Experts of a small language model.
Size: 11 layers, width 128, vocabulary 10075.
Experts: 32 squared ReLU neurons an expert, 4 picks a token, a sigmoid router, a shared expert of 64 neurons.
Training: a variant of Muon for the experts, 741M tokens, 5650 steps.
Below are experts of layer 6 (counted from 0) of a mixture-of-experts language model. Rows are named router (the router's row for the expert) and show model dimensions 0-127. Each number is 128 + 32 x the weight over its row's rms, rounded and kept within 0 to 255. Numbers have three digits each.
After each expert's rows: a language model's description of what the expert responds to. This comes from a sample of Wikipedia text that the model never trained on.

# expert 43
router:095180184081148111201114106116086142120101107173163161103146149076149144126146112164128140170107200085111142194148172147139108101079144109104147134147121114134157140132149135123105168126086150063145141117108129144159134156143159146131135152153127186139083098153119122075153099113142185183089197154087148100156123112123111157085061101138195100126094133187059143199119117106097175099144
It responds to: Pronouns and role words in political or biographical prose, such as his, her, political, chief, elected, plus coordinate byte-order marks.

# expert 23
router:109127180160182085118159095095200146158105101144149127108164151114125158162176066136175148146114200120097137128173114118102155088159105103137154111088068074145093112140141094155173080085144140146166130114127136134104138176179133146093147151180147119123069074168118083061101147077136076110143114145102147164205108161101147149138120165102149084150131143140142162120167052167110141127145
It responds to: Single lowercase letters or short consonant clusters beginning a word split into pieces, such as k in go-karting, n, sp, cl.

# expert 20
router:104184147098160117136106101136092153129098121168128154117175172097183154112149094142136167129107151098107140152169149156093111119086159110112163148110119112057110212135148098154094147145032143057152150120103146100161177140166190143039139138153144202108136106145118113089129113107148187127088189160105128092150087121104100158108069101148102089129082128134082143164110104109110153119114
It responds to: Nouns after the or a naming events, productions, records or periods, such as festival, production, world records, prize money, unrest.

# expert 46
router:014099180075160131127104076068113128099074077120067171098132108104141136087130110134124133132085136142095098139165139056120129110142155100106153116126044073147117097160146137108109185157101150134093161062083123115148122129115096186134156117164137129146164086100131106098097186122120097094091111090135121093149090158135123174102078177134128095100185148125146125118108123126098174088140
It responds to: Mostly the or The before noun phrases, plus single letters inside non-English words with diacritics, such as v in Găvănești, r in Jørgen.

# expert 39
router:068106107127141102129082083159138180114079048143104126119141142094123189143117110125150156123134139119093123205104103141086143128084183138129169206186090107106068156125189113111122143114138147066121146076098121090207127143121118105170182105134168159135147103128106070153115126120156134147126165119124126092152179148087152162173090143143116139159133196090087165139107118075085124129165
It responds to: US state and city names and table pipes in sports standings and rosters, such as Texas Rangers, Indiana Pacers, New York.

# expert 12
router:142156065083151112158057074183174175161130098090148127097118154135132156128161135147188226121116114120087091132170127103183056073112112094113124117175082135150135193097181129130109149139120147129101188172142161170134156160113098121125100158162132076077099134158090099107086125115139139130163121174147124156154116074125123144157194103094124095164113076081127138142153135111157113132143
It responds to: Opening prefix pieces of split words, such as trans, pro, re, dis, ex, pre, often before Latin-derived stems.

# expert 6
router:095192139153146146122110080160135136148079129139079129107210154132142082066166105131121202175118157139119168189184169164139092104102163112128194144129134073121068128136081123128090142125134134086075204128077162146190141186099136125068127150149133160107110132143085139120159144096128143173100158136087191111135144108116123182119155102118142157109100108142105128132072089166112114104123
It responds to: Nouns naming offices, bodies and roles in political or organizational text, such as President, Court, Minister, Directorate, Committee.

# expert 37
router:090153127115143101138078118093090142105144109149160141064145180172092144125163087120178176085132112129088172144119138086160114101104174128122138179159118102148095133131151124156104112113104182089187135135104156144141117082177163112141125122148132100133072071126103092128112101104168158087052096102099123149118127109120100150083054154152120167187083102140124191094065060183099110071120
It responds to: Commas and connectors in geographic names and birthplaces, such as "Durban, South Africa", "California, United States", "County", "shire".

# expert 1
router:075167116124130127137093121083083139124103133149208142085119157141087107124154159111124218152148093140068145144092132090174070094151122101099115190137125063208093097138196102103120123147073165122164149105095116099138141123148129133124114128147135169132097072130114076082108100087154142129065139171115117187135116118104156161127087114122121148158093123097129204093099094109081140090164
It responds to: Punctuation or linking word right after a name or title in lists and biography openings, such as commas, "is", "was", "–", "|".

# expert 55
router:104195179069149107142105110110132155124101121146094152128139164104164150129143092161136158134123179173105161113148079169116088117107150128102161144172126107138103195137151121131103154145076138094153151106100155182179162144176173151081181142151124175106101072161118110081217131113154113118096131153071125154141101111117114206101076098155164070172101153110067166185122107131113160125118
It responds to: Word endings and plural nouns closing a noun phrase before "of" or "in", such as -ities, -ation, areas, buildings, plants.

# expert 51
router:094177142136178148190094109139115132142094116213088149124102134131073178120143108150109147092105151126131159129090054124083101075108135187097136139167129079097149129105160161153132117145146092091117140130132165113137168094068195158096161172158186129133142094095061088163174135107136162104124150144087127147175102082119124167133082120184102133137177116157101186095080121113093113140076
It responds to: Closing pieces of place names and words, such as ville, ale, ape, ton, plus sentence-ending periods and colons in infoboxes.

# expert 60
router:100135154131127085133109064119091129144100118157135139084151179138155183086186041156147207124158119108059155158117140190158132101165121134150134099113061099154107189151160159169141172138097130117184128117177195163161130118138127081172167161136108109095128103096106109126148161112124174140062143138130187072129147106097109128114099142141133127156092143121098107141120117170067105112070
It responds to: Opening parentheses after names or values, like (rebranded or (9 February 1834, plus sentence-initial Although, Though, While, In.

# expert 50
router:116125114163111042134078082128140125130158074133190169134155115105145183137146067131146143104144160117089124133164070168096068092144155139099152128127127118135135136108163075129132106149065118108114139118125216070090101123088108157147101163153158152102114113143080072165099143086172133151091098154151100140091100118113084170139053108096044111108118139078138111140133102117086136075093
It responds to: Everyday nouns and verb stems after the, a, in, often before punctuation or a suffix, such as night, play, school, out-put, do-g.

# expert 26
router:094119089145162067140107120173090118127114096173123158116121191106138118136138124151189175137125184115075169132114154177110082085097148119117206125052150143153132124188187080115129129166119123049208189103126132107113126097154139178160148110143165162113118143158110090145083115118161118154094128134143130124148151068103138097156063147148146089169134180116081123126144080094139093117106
It responds to: Words for terrain, waterways, roads, railways and buildings, often after a or the, such as mountain, water, River, brick, road, railway.

# expert 56
router:112149114157134136129104106145103170111111101147128165092134165163084188113171094196151197148133193127065165137106107113155122104152094129128149145105094107112184123161148155116146191186150091150119198108072121152098176112099110115164136157141154114076150091207075089127129177116130131099136190140125177146166141118123083141126127117177118091132134111060096173152119122065135119073102
It responds to: Opening quotation marks before song, work or phrase titles, and sentence-initial The after a period or table cell, as in called "All Star".

# expert 44
router:053114060150154116126073108068136125115097087144131176126162091124080133165137094102111153163141161148094139177144103155081164133101158132111115089080136102196168154165107131149178138157169091096143127125124106097161148129176169143106147192157167119126099110172071106151154096110173097177104099154066160162130081105121157194143131074110107133135137117121109132135167063096118137056146
It responds to: Pieces beginning with st, sh, spe or fl, often inside compounds or names, such as farm-ste-ad, ste-eplechase, town-spe-ople, as well as.